Weights of a small mixture-of-experts language model, trained from scratch on English Wikipedia.
Size: width 128, vocabulary 8192, 14.4M parameters.
Training: a variant of Adam for the experts, 558M tokens, 4839 steps.
Below are experts of layer 3 (counted from 0) of a mixture-of-experts language model. Rows are named router (the router's row for the expert), gate (a neuron's input weights, with its number), up (a neuron's input weights, with its number), down (a neuron's output weights, with its number) and show model dimensions 0-127. Each number is 50 + 12 x the weight over its row's rms, rounded and kept within 0 to 99.
After each expert's rows: a language model's description of what the expert responds to. This comes from a sample of Wikipedia text that the model never trained on.

# expert 24
router:37 72 50 42 51 40 67 46 55 36 27 47 35 29 42 50 70 59 73 41 41 67 46 48 37 55 56 56 62 57 29 44 64 64 56 42 33 43 45 36 53 41 63 60 57 49 59 58 76 55 61 51 46 43 29 63 39 39 42 49 47 39 68 42 31 56 50 37 56 49 32 37 69 39 65 33 55 55 65 61 60 38 67 23 46 50 44 37 77 45 43 36 36 50 49 53 54 67 50 24 49 65 60 62 44 51 65 64 51 55 61 30 50 69 54 48 59 45 62 50 64 63 70 48 32 59 53 53
gate0:43 42 36 38 42 23 55 58 52 82 71 58 53 48 50 54 26 64 43 20 53 28 62 50 45 44 65 74 50 45 52 47 54 53 70 60 53 58 61 58 66 52 63 54 50 52 41 59 49 58 48 53 44 63 53 58 46 53 41 53 47 47 66 48 62 38 56 25 44 57 71 62 37 56 79 58 65 52 50 41 56 74 68 38 29 53 34 30 45 51 66 43 48 51 53 49 57 64 32 42 53 49 46 55 22 71 58 56 41 53 53 52 79 41 55 50 35 42 53 50 54 51 40 38 51 75 55 34
up0:70 57 41 44 31 33 71 52 49 42 63 56 40 44 63 60 40 45 52 57 20 40 50 44 41 42 53 15 29 37 34 60 55 60 45 69 48 55 68 46 30 53 54 41 58 53 53 59 46 67 24 47 41 61 63 86 62 59 38 65 56 63 40 37 63 38 58 56 48 48 68 51 72 47 62 55 64 48 56 53 33 40 44 30 58 54 41 44 48 57 61 43 66 57 40 46 44 71 53 29 39 42 53 45 31 51 53 33 66 36 58 58 37 56 42 42 22 49 55 59 37 51 55 49 49 58 44 44
down0:30 73 62 56 71 71 49 55 76 48 39 49 49 40 44 54 38 73 61 75 44 59 49 73 31 53 32 55 47 49 58 26 59 33 51 68 63 58 53 55 46 54 38 38 23 53 48 56 33 35 78 55 50 32 46 52 54 30 48 38 46 36 18 49 59 55 32 44 38 69 44 48 34 35 61 38 54 51 61 48 46 34 52 45 63 32 32 56 52 61 55 46 54 45 45 66 46 57 52 76 45 42 44 42 47 58 69 57 44 46 27 46 51 50 52 42 59 57 67 43 48 47 59 41 49 54 44 34
It responds to: Hyphens, dashes, brackets. Hyphens, en dashes, opening parentheses, slashes and LaTeX-style braces, often between numbers as in scores, ranges, and compound words.

# expert 40
router:43 63 42 39 54 53 68 38 59 32 32 51 61 39 47 85 69 52 54 39 46 52 36 52 50 69 44 51 59 55 39 55 53 55 36 52 34 49 29 35 53 40 64 48 63 39 55 49 69 60 61 60 53 50 46 72 45 42 41 57 35 47 54 29 39 56 55 43 57 40 37 31 58 53 64 46 58 66 50 53 55 41 54 41 37 57 37 34 63 53 52 50 44 40 55 64 66 69 47 39 52 52 79 57 46 35 61 61 45 65 77 38 72 77 51 42 64 23 60 56 59 59 81 60 52 65 53 59
gate3:64 57 42 57 49 59 47 32 60 46 50 50 34 34 42 52 47 46 31 20 62 76 58 50 35 59 65 45 64 34 33 43 51 46 43 50 70 43 52 56 20 62 39 36 40 66 35 57 50 63 52 73 47 36 35 42 37 51 42 46 36 52 47 57 40 61 53 36 42 47 54 50 56 50 35 65 48 88 55 65 51 45 55 58 38 66 73 43 64 63 51 53 42 40 60 68 57 36 33 36 49 47 46 49 39 72 35 55 48 56 62 35 54 43 84 35 60 54 55 53 51 36 52 59 41 42 66 62
up3:51 43 59 58 48 60 70 43 66 63 60 57 42 32 49 42 56 31 51 58 69 42 58 41 52 38 46 50 43 75 37 26 70 59 64 52 48 67 29 35 46 27 57 58 48 46 73 46 52 42 43 32 68 41 49 54 62 54 56 67 64 63 53 67 56 34 37 35 53 81 61 80 40 53 49 28 43 36 43 44 42 39 52 40 42 53 48 57 42 49 53 60 55 57 48 55 49 56 35 45 41 55 38 64 67 62 43 48 42 53 41 42 22 54 30 66 49 35 65 40 68 39 44 23 44 59 54 43
down3:55 55 50 51 51 44 50 57 56 59 38 48 43 65 26 33 25 38 45 42 44 86 47 47 51 53 55 23 48 52 72 58 57 63 63 52 51 29 53 39 28 43 57 54 49 45 65 54 31 44 40 71 51 54 51 40 43 50 53 45 47 54 33 29 35 36 46 59 56 72 50 42 54 34 59 61 55 65 82 54 58 63 57 64 49 68 41 41 47 40 58 41 56 30 59 59 57 32 45 39 62 69 58 58 67 61 59 42 41 56 44 42 36 52 57 54 49 44 36 08 44 39 48 52 52 34 66 37
It responds to: Table cell contents. Numbers, percent signs, spaces and header words inside table cells before a pipe, such as Votes, Candidate, Statistics, 40.23%.

# expert 11
router:41 57 47 34 62 55 72 41 62 43 38 43 67 32 41 60 55 60 70 38 41 41 43 64 36 50 57 62 73 59 45 45 63 54 43 40 33 57 37 41 63 44 66 50 65 47 58 62 61 60 52 61 56 51 56 87 43 42 27 51 35 47 48 45 34 58 59 35 67 36 40 43 60 37 66 49 73 53 62 46 50 43 59 44 30 40 36 37 57 50 34 40 47 33 55 51 73 65 34 39 45 68 51 51 39 48 67 56 44 75 54 45 59 60 61 26 55 31 63 42 61 66 61 50 46 70 55 65
gate3:41 60 41 54 49 37 42 49 81 58 83 52 64 36 64 49 67 57 35 39 63 37 52 63 71 51 63 47 64 70 40 60 47 59 39 49 46 55 36 46 77 52 66 58 68 61 54 39 53 53 32 30 51 54 66 71 40 73 52 62 27 61 46 54 64 49 44 58 45 65 47 31 56 57 42 47 62 46 42 40 41 54 61 48 58 52 42 40 53 50 49 64 12 56 56 67 72 51 39 42 35 38 52 43 43 58 50 47 64 60 47 42 34 56 55 64 51 56 49 48 47 42 59 56 55 18 44 69
up3:55 52 31 47 59 44 58 58 79 60 77 38 45 29 44 54 33 54 59 55 50 53 46 50 48 34 67 38 49 61 61 42 33 71 50 35 64 50 29 45 41 57 64 55 49 49 50 69 50 30 47 27 61 41 55 68 49 66 48 51 38 52 44 43 55 77 47 46 36 55 39 43 50 48 40 68 71 40 48 47 51 51 63 68 36 36 53 53 73 35 48 47 34 45 48 48 63 43 48 66 15 52 46 51 61 41 63 59 38 60 48 51 35 53 59 61 59 34 57 73 50 34 72 75 53 37 64 63
down3:59 43 48 47 55 51 47 62 59 52 73 60 71 51 49 63 59 41 36 69 68 61 38 56 42 39 63 60 49 57 56 36 41 49 56 40 68 80 55 58 37 58 59 27 51 31 56 39 27 31 54 48 52 53 46 44 43 63 63 55 51 41 43 48 53 67 24 57 56 43 56 43 48 66 58 31 48 51 39 44 54 41 35 51 57 41 47 53 64 61 33 44 44 69 46 51 42 44 40 45 46 50 45 55 41 44 56 39 68 34 18 47 57 62 36 32 49 60 46 50 67 78 36 34 57 94 55 58
It responds to: Articles and determiners. The word the, also this, same, first, third, main, after prepositions like of, in, at and beginning noun phrases.

# expert 7
router:53 68 48 32 56 35 68 39 64 43 44 48 57 47 34 84 66 55 50 43 47 60 32 47 37 63 65 61 62 67 37 42 72 58 62 39 40 59 29 42 67 42 56 54 59 48 59 56 63 52 52 48 55 50 50 63 51 39 46 71 37 46 58 29 37 61 70 34 65 33 30 33 53 35 49 43 64 62 62 56 67 35 67 33 37 53 49 39 57 56 43 41 46 46 67 53 62 57 33 52 54 55 52 56 52 41 63 42 39 54 63 43 73 74 42 50 52 38 60 51 73 65 78 45 54 53 59 60
gate3:60 73 49 67 53 68 46 53 52 40 52 41 64 51 59 37 66 57 54 43 59 63 69 60 47 49 67 69 66 59 38 40 64 72 63 36 51 44 35 63 52 65 35 48 51 50 65 43 61 51 52 48 37 63 54 27 53 41 51 54 49 56 46 50 72 65 62 13 51 63 60 59 66 46 56 40 45 61 61 48 38 65 41 51 44 62 47 62 58 52 57 28 57 41 78 45 66 39 32 55 45 61 47 78 47 49 46 56 64 59 61 08 43 57 43 59 37 43 44 58 42 40 30 52 42 53 60 57
up3:57 59 46 69 52 52 54 42 55 63 71 60 45 49 39 35 55 54 51 52 72 48 49 51 52 80 67 54 46 50 56 39 30 40 26 48 39 56 24 43 36 53 39 54 27 48 58 54 51 48 39 57 43 54 51 55 45 46 55 39 47 63 47 65 54 61 55 48 70 65 36 53 40 45 44 32 64 21 41 46 59 41 49 69 40 42 63 55 60 43 59 37 91 52 59 76 50 48 55 55 56 31 60 42 49 51 46 54 50 51 65 33 50 49 58 48 48 28 18 56 45 41 78 31 53 35 59 66
down3:55 50 65 53 35 55 52 73 56 69 30 56 53 44 58 32 50 63 44 47 54 46 62 41 58 53 42 48 51 52 47 49 42 59 42 69 56 69 53 32 54 56 51 67 42 38 24 64 58 64 58 67 71 49 48 58 47 71 52 50 31 53 35 44 61 25 49 18 57 36 38 37 61 82 42 73 46 52 54 62 41 26 50 28 65 54 45 48 59 32 66 46 50 55 75 53 48 43 55 61 49 75 63 54 57 60 25 62 53 61 42 66 32 45 51 38 56 53 48 37 55 60 32 43 49 42 51 53
It responds to: Numbers before separators. Whole numbers or final digit groups followed by a space, mostly table cells, dates and model numbers, e.g. 16, 68, 500.

# expert 41
router:36 54 41 22 63 38 77 44 57 48 40 44 63 38 32 59 73 50 57 28 59 52 38 46 48 57 47 57 63 54 54 53 54 44 49 50 22 43 46 44 49 42 74 44 58 42 59 55 70 51 42 62 50 41 42 71 49 38 41 63 39 37 70 46 36 70 64 41 64 37 38 39 55 41 76 46 54 71 46 53 59 42 54 47 45 50 48 33 65 60 43 46 46 36 63 62 68 65 35 44 37 46 57 53 50 43 53 57 44 51 72 42 67 62 59 51 51 23 58 44 73 74 60 37 43 74 62 65
gate2:27 55 50 62 73 45 49 64 53 65 40 43 30 61 69 53 49 38 12 59 57 60 41 42 56 77 55 71 72 39 40 47 54 47 67 49 66 44 64 53 46 78 51 47 54 31 40 31 46 64 50 36 56 31 68 72 47 56 32 44 45 22 75 33 60 48 51 59 49 50 59 44 53 55 47 40 41 55 52 39 47 30 45 50 31 39 32 45 63 63 62 44 52 57 35 37 46 47 50 30 63 45 59 44 59 48 40 41 41 55 46 48 45 44 60 56 65 39 61 45 36 57 47 71 53 50 58 61
up2:49 37 47 54 39 44 66 50 40 50 43 66 48 36 48 50 43 66 42 45 57 53 51 74 34 73 61 54 53 55 56 72 33 44 41 64 37 63 38 50 35 47 38 58 55 41 63 45 51 60 62 43 46 54 55 35 37 49 61 55 69 44 24 69 48 71 37 64 59 34 35 84 48 46 69 37 68 23 52 51 57 78 42 45 42 30 46 40 51 69 35 46 53 45 71 56 63 48 58 63 59 49 52 41 62 48 50 50 69 50 46 46 66 48 59 54 83 47 30 39 43 53 59 43 33 58 56 52
down2:54 60 62 71 65 44 43 47 62 38 31 71 48 42 29 27 41 58 50 50 53 51 63 46 59 21 67 41 72 57 56 62 48 58 57 48 62 37 54 29 69 50 61 67 74 55 62 62 32 30 48 53 50 44 47 38 35 55 54 42 55 40 57 36 37 50 41 42 58 42 40 47 43 27 40 69 64 62 51 52 49 82 40 46 33 40 65 51 43 33 43 34 54 41 49 58 73 60 58 44 64 58 65 48 31 44 57 49 45 39 49 52 56 53 49 28 53 66 32 60 49 54 62 46 54 18 59 48
It responds to: List bullets and titles. Hyphen bullets starting infobox and See also lines, closing parentheses and quotes, and title nouns such as album, novel, Star.

# expert 23
router:46 65 59 48 57 60 71 36 64 46 39 41 42 44 37 71 62 45 39 36 51 62 33 61 45 50 59 62 56 67 38 50 64 62 46 41 26 55 34 29 70 45 67 41 63 48 54 56 62 48 43 56 51 55 45 49 41 58 33 60 51 26 59 36 43 71 65 39 63 36 42 34 62 47 70 49 52 65 69 54 56 19 66 45 35 62 32 43 54 52 52 43 56 38 55 46 65 47 43 41 39 64 49 47 46 43 65 60 49 59 58 39 57 71 43 32 52 29 61 32 66 53 51 28 42 55 67 75
gate8:66 55 55 41 64 39 58 44 59 45 32 55 58 45 13 47 45 38 49 48 55 57 38 51 30 60 57 53 49 52 42 67 71 60 63 55 44 37 31 70 36 44 50 53 47 50 66 45 60 56 79 74 36 38 20 46 55 50 49 59 29 56 64 42 43 63 44 53 55 44 35 47 45 44 62 48 68 61 48 50 51 37 49 32 36 46 53 54 74 57 56 43 29 38 61 43 60 64 47 34 44 46 49 50 63 54 59 60 48 54 58 54 51 56 52 49 36 41 73 52 52 68 61 40 26 58 92 64
up8:47 49 47 46 48 49 40 30 55 48 31 54 30 57 34 47 45 50 42 47 51 71 52 46 65 64 49 35 19 16 38 64 69 39 50 54 65 29 40 36 54 53 58 33 43 64 54 64 47 43 38 78 62 44 63 48 64 53 45 51 26 49 54 24 72 49 48 59 49 36 56 41 58 54 53 56 34 45 71 48 52 54 29 51 56 50 37 59 58 57 66 60 48 39 41 46 56 51 70 37 75 39 32 39 71 62 36 53 46 54 47 45 51 52 50 25 47 29 51 47 35 62 57 32 39 43 59 43
down8:52 45 53 63 54 41 53 56 59 59 16 44 50 49 30 42 61 40 42 76 59 57 46 53 66 69 45 37 26 31 48 44 66 60 49 25 67 32 36 52 52 40 61 45 49 63 47 69 45 34 54 68 64 42 64 25 62 51 51 50 20 50 59 47 65 52 56 52 57 52 49 45 53 63 44 63 53 45 51 30 52 43 56 49 62 49 64 63 54 51 51 45 48 41 37 41 61 55 60 46 69 50 37 46 80 42 51 48 51 74 54 42 52 63 36 61 57 31 82 32 45 59 61 22 49 53 61 46
It responds to: Conjunction and word endings. Mostly the conjunction and, also or and &, plus word-final pieces like i, u, ate, ans ending foreign or compound names.

# expert 39
router:37 68 43 48 62 48 67 31 63 45 33 28 39 57 22 74 65 44 36 32 47 63 41 51 48 55 49 48 46 51 40 52 79 59 51 47 45 51 48 48 61 52 55 51 56 47 56 68 61 60 34 60 66 34 45 56 47 43 29 45 36 27 64 38 33 49 64 30 72 47 39 37 48 51 55 46 40 66 58 60 61 25 44 47 38 46 33 39 69 59 45 39 51 44 44 55 60 55 40 45 45 46 71 54 49 42 61 54 48 50 62 33 57 78 45 39 51 26 73 39 61 48 69 43 31 39 62 62
gate3:56 53 35 45 26 26 46 59 40 49 44 57 88 29 47 52 61 79 67 58 48 27 59 55 50 46 58 60 59 39 54 43 52 40 57 30 56 43 52 68 35 43 53 56 49 40 57 42 50 54 69 39 76 67 54 44 32 48 60 76 49 54 32 56 50 49 35 65 46 20 48 48 50 44 52 36 63 43 51 59 42 74 71 50 45 70 46 48 38 45 44 58 31 62 61 58 36 54 63 32 47 65 55 50 67 33 63 45 39 47 65 52 39 39 71 56 67 59 48 54 45 53 42 52 40 61 51 45
up3:45 31 22 61 44 55 31 60 34 55 41 29 52 49 56 42 41 47 36 34 34 46 51 57 51 65 77 40 49 29 49 75 64 45 45 57 61 33 57 66 44 49 36 54 51 50 66 63 40 61 50 79 59 30 59 46 54 55 54 55 31 62 35 59 72 58 43 68 35 35 58 64 37 84 39 46 41 43 50 48 44 75 60 57 53 56 45 61 54 50 47 61 47 43 59 54 41 62 58 27 54 50 41 65 55 44 56 70 51 48 44 51 50 22 59 53 55 65 39 51 45 60 48 29 37 68 54 46
down3:47 49 35 52 61 49 47 61 47 56 27 41 57 57 36 45 48 62 51 40 35 28 51 55 38 74 70 62 62 15 48 53 58 54 55 46 47 37 59 49 48 26 52 41 49 48 58 62 69 41 75 60 60 33 68 46 58 49 40 59 47 71 40 56 74 54 40 65 30 37 57 36 49 54 41 40 68 43 66 36 56 56 51 61 61 73 54 46 52 49 51 42 40 57 59 43 44 58 55 44 51 54 41 53 57 39 61 53 60 64 63 54 53 24 76 48 67 62 46 33 54 63 49 34 48 90 42 61
It responds to: Name endings and first names. Full first names like John, David, Albert, and final pieces of surnames or names in tables and credits, e.g. Abramowitz, Jerry.

# expert 36
router:33 68 51 47 61 53 59 29 51 33 35 37 57 39 27 51 53 57 60 36 47 51 40 52 46 55 59 62 66 54 33 47 62 64 64 49 43 46 29 50 61 55 60 44 60 35 65 54 60 66 51 53 62 39 28 62 31 30 38 54 47 40 56 30 39 54 77 34 65 35 36 37 54 47 60 34 64 67 69 61 67 30 64 36 40 52 29 46 50 55 38 37 51 30 56 54 68 61 36 45 46 52 68 63 47 52 61 55 53 50 63 42 63 59 55 49 56 46 72 42 63 59 71 38 39 71 53 66
gate0:75 53 62 48 30 48 52 44 65 48 60 47 45 43 49 52 45 40 36 32 40 55 58 60 45 46 34 42 37 71 20 49 44 25 33 50 56 63 60 47 59 50 48 54 62 72 41 50 52 28 39 72 55 52 41 67 24 46 61 42 43 45 46 15 60 59 74 51 47 43 30 35 56 51 60 58 50 74 61 49 59 27 47 67 45 67 50 39 52 35 47 48 50 38 53 63 50 45 24 46 56 49 51 75 48 54 44 39 43 51 48 61 71 51 40 43 51 56 61 41 53 29 45 56 53 65 60 76
up0:22 36 21 43 74 72 42 65 62 67 44 50 44 50 75 50 55 43 43 38 53 50 39 27 43 37 42 50 59 58 56 35 55 66 47 49 62 54 41 53 51 42 51 27 48 40 58 54 48 69 79 48 52 50 69 48 60 57 38 55 41 69 40 27 69 34 36 48 44 62 63 44 54 52 57 56 31 44 34 22 45 76 38 41 51 42 52 57 49 56 51 52 55 52 52 44 36 48 50 48 52 56 42 21 52 40 64 66 56 48 51 37 43 51 64 45 48 29 55 63 47 80 63 45 55 48 51 33
down0:35 63 38 53 49 19 50 47 41 66 35 42 43 64 66 47 66 52 59 55 61 59 44 36 55 65 26 61 68 34 38 62 54 59 35 51 57 38 38 44 65 48 36 46 52 53 32 47 45 41 53 54 55 46 34 36 42 40 33 71 68 46 21 37 57 29 63 17 45 52 37 42 36 64 55 54 59 57 59 58 54 58 72 71 31 44 51 63 30 52 58 54 42 49 31 38 43 58 35 50 45 42 50 56 69 58 70 32 52 67 65 43 67 61 44 54 44 35 46 63 38 61 50 50 50 47 60 51
It responds to: Table cell separator. Almost entirely the pipe symbol separating table cells, especially succession boxes in political offices, plus heading and list markers.

# expert 9
router:44 58 59 38 56 54 63 49 55 35 29 36 54 25 35 53 59 57 60 36 46 70 25 60 47 58 50 57 61 63 36 51 60 55 49 47 30 36 37 47 56 38 56 43 69 46 61 53 60 62 55 57 62 49 29 68 50 31 36 49 46 42 61 36 52 66 62 42 74 35 41 37 54 48 63 49 67 55 58 61 60 37 51 37 36 47 43 36 54 70 46 41 39 37 51 76 69 48 25 40 50 57 61 51 46 32 59 63 47 51 61 42 55 69 53 43 69 41 55 37 56 71 88 41 44 57 61 64
gate0:20 53 57 52 86 60 51 45 50 58 56 53 63 55 49 48 58 34 44 45 64 43 43 38 53 44 38 55 65 33 53 46 44 51 61 47 33 39 50 62 63 41 52 69 50 42 45 45 53 58 39 45 45 47 34 44 31 48 47 71 57 37 43 67 76 45 64 50 64 79 53 44 34 52 55 62 53 77 74 40 55 58 32 68 30 65 48 33 54 25 53 34 66 43 58 60 63 43 43 55 66 54 52 48 47 59 53 50 55 49 60 42 43 42 48 47 56 43 68 66 46 34 69 57 32 53 82 32
up0:43 31 48 44 60 55 58 49 42 63 44 30 55 61 51 47 44 62 58 41 48 72 68 29 54 45 48 61 56 38 42 33 53 41 69 51 43 33 45 63 69 46 25 58 57 74 64 57 47 67 32 44 59 52 30 42 34 54 56 60 70 40 44 65 63 42 50 36 73 46 53 74 38 56 56 57 80 54 54 39 69 48 39 46 53 53 57 39 52 42 53 54 47 17 50 67 41 48 29 53 56 39 55 51 56 54 46 86 63 41 44 50 41 42 65 52 43 45 67 54 59 34 70 42 50 39 63 35
down0:45 43 50 57 52 44 58 24 40 53 59 37 48 28 42 43 27 51 56 50 46 56 52 32 53 38 53 56 47 58 38 33 45 52 57 78 72 42 22 48 54 75 64 29 69 53 58 61 67 76 63 52 56 22 43 52 37 72 62 59 56 39 47 66 49 50 25 36 57 61 55 59 59 51 49 65 45 64 46 68 48 57 46 60 47 34 54 52 56 51 51 66 71 28 48 69 36 39 49 47 52 36 59 47 50 62 52 68 41 35 35 41 41 62 79 59 57 59 52 40 40 55 41 49 38 50 59 42
It responds to: Table cell separators. Pipe separators that open or divide cells in wiki tables, plus stray byte pieces inside Japanese or Chinese characters.

# expert 34
router:54 65 38 34 52 52 66 32 45 43 42 31 51 34 26 56 64 45 57 42 43 59 43 58 31 67 52 64 80 53 24 40 61 58 55 37 45 53 36 44 62 39 47 45 59 30 61 62 72 53 47 59 53 31 48 54 34 37 45 57 30 38 53 42 47 61 68 49 53 44 42 33 57 48 70 42 68 53 57 51 50 44 65 40 33 45 36 46 65 70 44 46 46 47 72 62 69 61 37 46 50 46 48 69 45 52 61 56 49 68 77 42 63 64 51 45 55 43 52 44 68 58 76 39 43 62 70 70
gate1:63 41 43 38 29 59 54 67 73 50 49 62 44 56 42 52 24 47 61 43 50 23 42 50 36 52 50 24 78 65 57 57 67 37 38 35 41 51 48 59 47 56 51 47 53 50 55 54 50 55 39 34 50 51 38 41 45 46 33 56 41 60 51 27 86 54 34 50 53 49 28 28 32 45 47 40 58 47 53 55 35 50 58 58 41 73 88 67 41 45 39 46 67 43 49 42 49 57 40 54 39 47 42 53 51 37 61 39 56 28 60 59 29 51 32 58 63 47 45 46 56 50 56 27 63 58 48 59
up1:65 47 37 60 54 68 66 58 65 53 48 43 37 68 36 47 51 46 53 49 31 45 55 68 48 52 23 50 39 28 53 39 56 42 50 47 52 56 55 58 44 48 47 32 52 66 59 59 47 58 59 46 61 55 54 52 51 49 48 22 61 51 46 52 59 62 53 56 51 59 38 33 33 54 31 49 30 64 52 49 46 34 59 66 38 56 31 33 64 26 40 50 87 39 32 23 44 62 34 44 22 52 53 64 56 46 78 41 41 48 65 68 43 53 54 34 40 48 49 37 49 21 62 64 51 58 50 46
down1:61 45 44 63 42 31 48 67 34 50 61 50 46 40 55 44 45 44 63 21 52 43 47 64 36 53 43 34 40 52 55 48 40 38 64 46 72 56 34 16 47 28 68 39 37 35 44 39 50 56 46 45 66 64 46 38 50 64 48 58 60 55 58 33 26 64 45 66 41 45 26 61 62 61 62 58 49 51 57 49 39 46 49 53 64 30 48 49 64 39 57 61 53 41 60 42 28 51 62 36 74 44 41 54 30 46 36 67 71 36 29 45 58 53 46 45 52 54 60 36 42 40 44 68 71 22 51 49
It responds to: Line breaks, headings. Newlines ending infobox or list lines and === section heading markers, e.g. after "Class: Mammalia", before "=== Hong Kong ===".

# expert 38
router:37 69 56 35 54 51 66 47 54 37 41 44 56 34 21 59 45 48 45 41 44 55 35 52 35 52 65 56 64 64 36 39 64 63 66 48 40 39 43 33 48 53 50 55 68 37 61 50 65 45 59 60 46 31 42 52 32 22 38 59 45 35 73 33 43 59 49 32 60 43 37 30 59 32 61 49 56 59 56 62 68 52 58 44 39 51 24 44 62 50 45 45 35 37 62 63 53 72 38 44 36 52 56 57 42 47 68 58 37 58 58 48 66 66 50 46 62 31 68 37 67 59 63 38 35 69 64 59
gate0:66 39 35 61 40 55 64 49 96 62 46 51 49 59 59 53 43 46 45 37 63 53 43 58 49 58 44 64 50 54 51 40 50 72 56 44 41 60 67 45 55 60 62 27 67 42 45 51 50 64 13 31 48 55 72 48 66 78 47 25 51 33 53 36 40 46 61 26 62 56 42 38 46 60 40 41 52 57 53 56 46 55 39 61 62 44 54 77 53 46 56 53 56 46 31 35 42 39 48 62 42 34 45 29 43 58 43 38 60 50 53 33 62 71 53 52 38 48 57 53 54 57 33 45 56 42 36 67
up0:37 45 35 65 53 72 59 48 56 58 69 43 34 26 59 46 48 50 43 49 44 53 54 45 50 42 42 41 68 62 35 51 55 71 41 67 30 35 59 33 49 47 59 30 66 61 54 58 46 64 32 68 55 58 75 47 45 40 52 47 40 38 58 41 66 49 68 55 48 52 60 44 51 57 56 46 51 51 50 26 50 51 44 79 61 55 54 75 63 36 50 84 49 36 43 78 45 58 58 69 36 38 49 37 39 45 54 41 53 36 60 58 58 50 33 72 23 39 66 50 57 41 50 46 61 37 66 53
down0:45 56 44 52 57 09 44 37 25 49 56 76 24 26 45 72 53 71 62 34 51 73 38 20 33 50 46 45 57 45 49 57 54 38 47 68 55 44 48 46 37 48 45 51 52 45 57 59 65 70 40 45 58 47 51 46 23 61 54 38 34 41 33 51 48 38 54 47 55 44 50 63 43 56 49 52 28 49 44 50 42 44 56 37 43 78 50 50 51 57 20 73 61 53 44 55 53 36 64 37 26 56 47 49 66 41 46 43 47 55 44 70 55 44 42 61 39 45 60 49 38 59 38 55 47 42 54 46
It responds to: Copula and auxiliaries. Forms of be (was, is, be, been, are) after subjects, plus the "(" opening birth dates after names.

# expert 0
router:36 58 67 44 54 53 51 45 55 48 38 51 68 43 43 63 60 60 58 43 53 59 22 56 28 54 46 63 55 76 49 49 63 67 60 42 39 56 28 45 62 57 54 58 53 43 61 63 82 65 52 49 58 34 31 74 47 25 34 59 57 35 64 41 39 63 74 42 69 53 31 27 52 39 51 55 64 77 51 45 58 43 54 32 45 35 44 41 69 51 42 52 33 38 55 61 66 55 34 53 47 74 67 58 45 46 56 48 42 67 65 48 51 52 63 43 50 36 62 44 51 59 57 45 42 57 59 67
gate3:58 65 32 30 62 34 46 60 62 62 45 58 53 42 37 57 53 26 53 26 50 53 30 46 37 72 48 50 62 67 65 55 56 76 54 47 32 47 51 54 37 35 38 53 31 34 62 56 52 43 39 40 30 59 44 29 55 38 51 57 29 44 59 38 62 52 55 37 58 35 49 46 59 50 63 62 47 70 54 61 49 45 53 68 48 73 50 53 53 46 50 64 42 35 34 60 65 58 48 30 49 37 55 35 26 32 62 52 37 70 36 41 50 43 55 34 50 69 76 39 45 46 51 36 39 61 72 57
up3:35 37 37 69 44 59 55 64 55 45 45 31 35 54 54 68 42 64 61 42 38 36 46 56 66 43 47 50 58 69 29 43 58 42 75 18 46 38 42 69 64 56 59 60 49 55 52 39 41 57 47 25 38 57 53 64 64 39 55 36 51 47 51 58 43 60 35 50 46 43 45 50 56 58 42 30 46 31 57 56 39 50 48 59 51 43 53 40 33 66 43 55 48 57 45 29 52 51 53 41 45 67 61 69 48 47 65 59 64 60 44 42 55 52 52 61 34 55 53 59 51 03 31 71 42 66 29 28
down3:61 65 38 47 50 57 51 49 69 61 38 51 49 55 49 58 52 45 45 61 49 59 34 67 42 55 59 56 50 32 68 74 61 53 62 52 49 39 65 42 44 37 47 47 38 27 64 56 48 53 50 52 54 68 41 08 52 46 61 57 55 17 53 38 36 35 59 71 48 31 58 93 61 45 35 44 45 38 48 48 52 54 52 58 44 61 57 52 43 72 74 63 49 50 54 44 35 53 65 51 65 35 25 58 57 62 48 66 53 67 62 48 52 55 37 57 47 63 48 52 38 73 67 63 51 44 49 56
It responds to: Capitalized name-initial fragments. First pieces of capitalized proper nouns, often historical, religious or military names, after "the" or "of", such as Mar, Dr, Fr, Gr.

# expert 27
router:28 60 63 40 52 55 62 45 58 37 35 48 56 28 39 49 65 60 46 29 38 62 48 62 49 68 58 71 64 64 36 49 63 69 64 27 47 32 41 42 46 48 69 56 62 45 58 68 63 61 61 61 66 50 44 57 42 38 39 64 34 26 59 42 51 64 56 41 55 37 49 40 59 38 65 43 62 67 60 64 60 44 69 33 45 43 43 34 67 62 44 49 34 39 63 64 62 61 34 29 50 62 69 61 46 32 72 49 49 60 56 34 68 54 53 49 62 33 57 49 53 70 64 53 49 50 51 62
gate0:59 47 68 29 56 39 46 70 59 45 59 48 52 44 56 50 58 43 36 42 36 93 40 38 66 56 63 35 46 46 57 66 62 72 59 77 46 56 58 38 38 48 49 47 60 70 48 55 50 50 60 35 50 69 50 37 38 51 46 34 40 47 49 52 40 62 64 59 44 58 56 46 51 38 45 54 74 42 50 50 55 39 49 62 32 44 40 20 36 41 70 45 48 56 61 38 41 41 46 37 46 54 51 55 44 33 44 76 17 53 52 18 45 45 51 43 58 51 39 60 58 71 61 35 46 65 43 45
up0:44 53 45 58 49 70 45 52 65 58 76 33 60 56 52 47 49 34 42 47 57 52 47 56 33 50 33 51 27 24 54 52 49 49 60 49 44 46 51 77 48 61 90 74 55 46 57 38 53 71 61 52 54 60 41 51 89 46 31 53 38 29 58 67 58 43 52 50 55 67 51 43 40 58 54 40 54 44 40 40 51 35 39 69 54 67 40 48 44 52 41 50 58 46 57 49 38 57 40 32 47 71 64 59 39 67 74 42 45 40 55 42 41 47 41 37 34 53 36 59 57 32 31 66 48 56 64 59
down0:33 34 55 21 31 52 58 42 50 24 57 58 44 54 67 28 62 54 48 41 43 58 45 63 50 61 64 25 52 58 60 35 51 41 59 29 49 33 68 76 29 42 48 43 50 77 70 60 38 38 59 35 48 61 72 60 43 52 49 52 36 54 53 67 48 60 31 43 34 47 36 66 51 49 59 53 61 61 54 63 34 53 74 52 51 38 63 52 45 34 52 42 52 49 46 54 54 43 56 47 67 49 61 52 35 52 55 53 43 51 36 50 57 50 61 55 54 68 65 36 60 40 37 62 79 30 35 67
It responds to: Function words after verbs. Prepositions, relative pronouns and adverbs following verbs or commas, especially by after passives, plus to, that, which, who, not.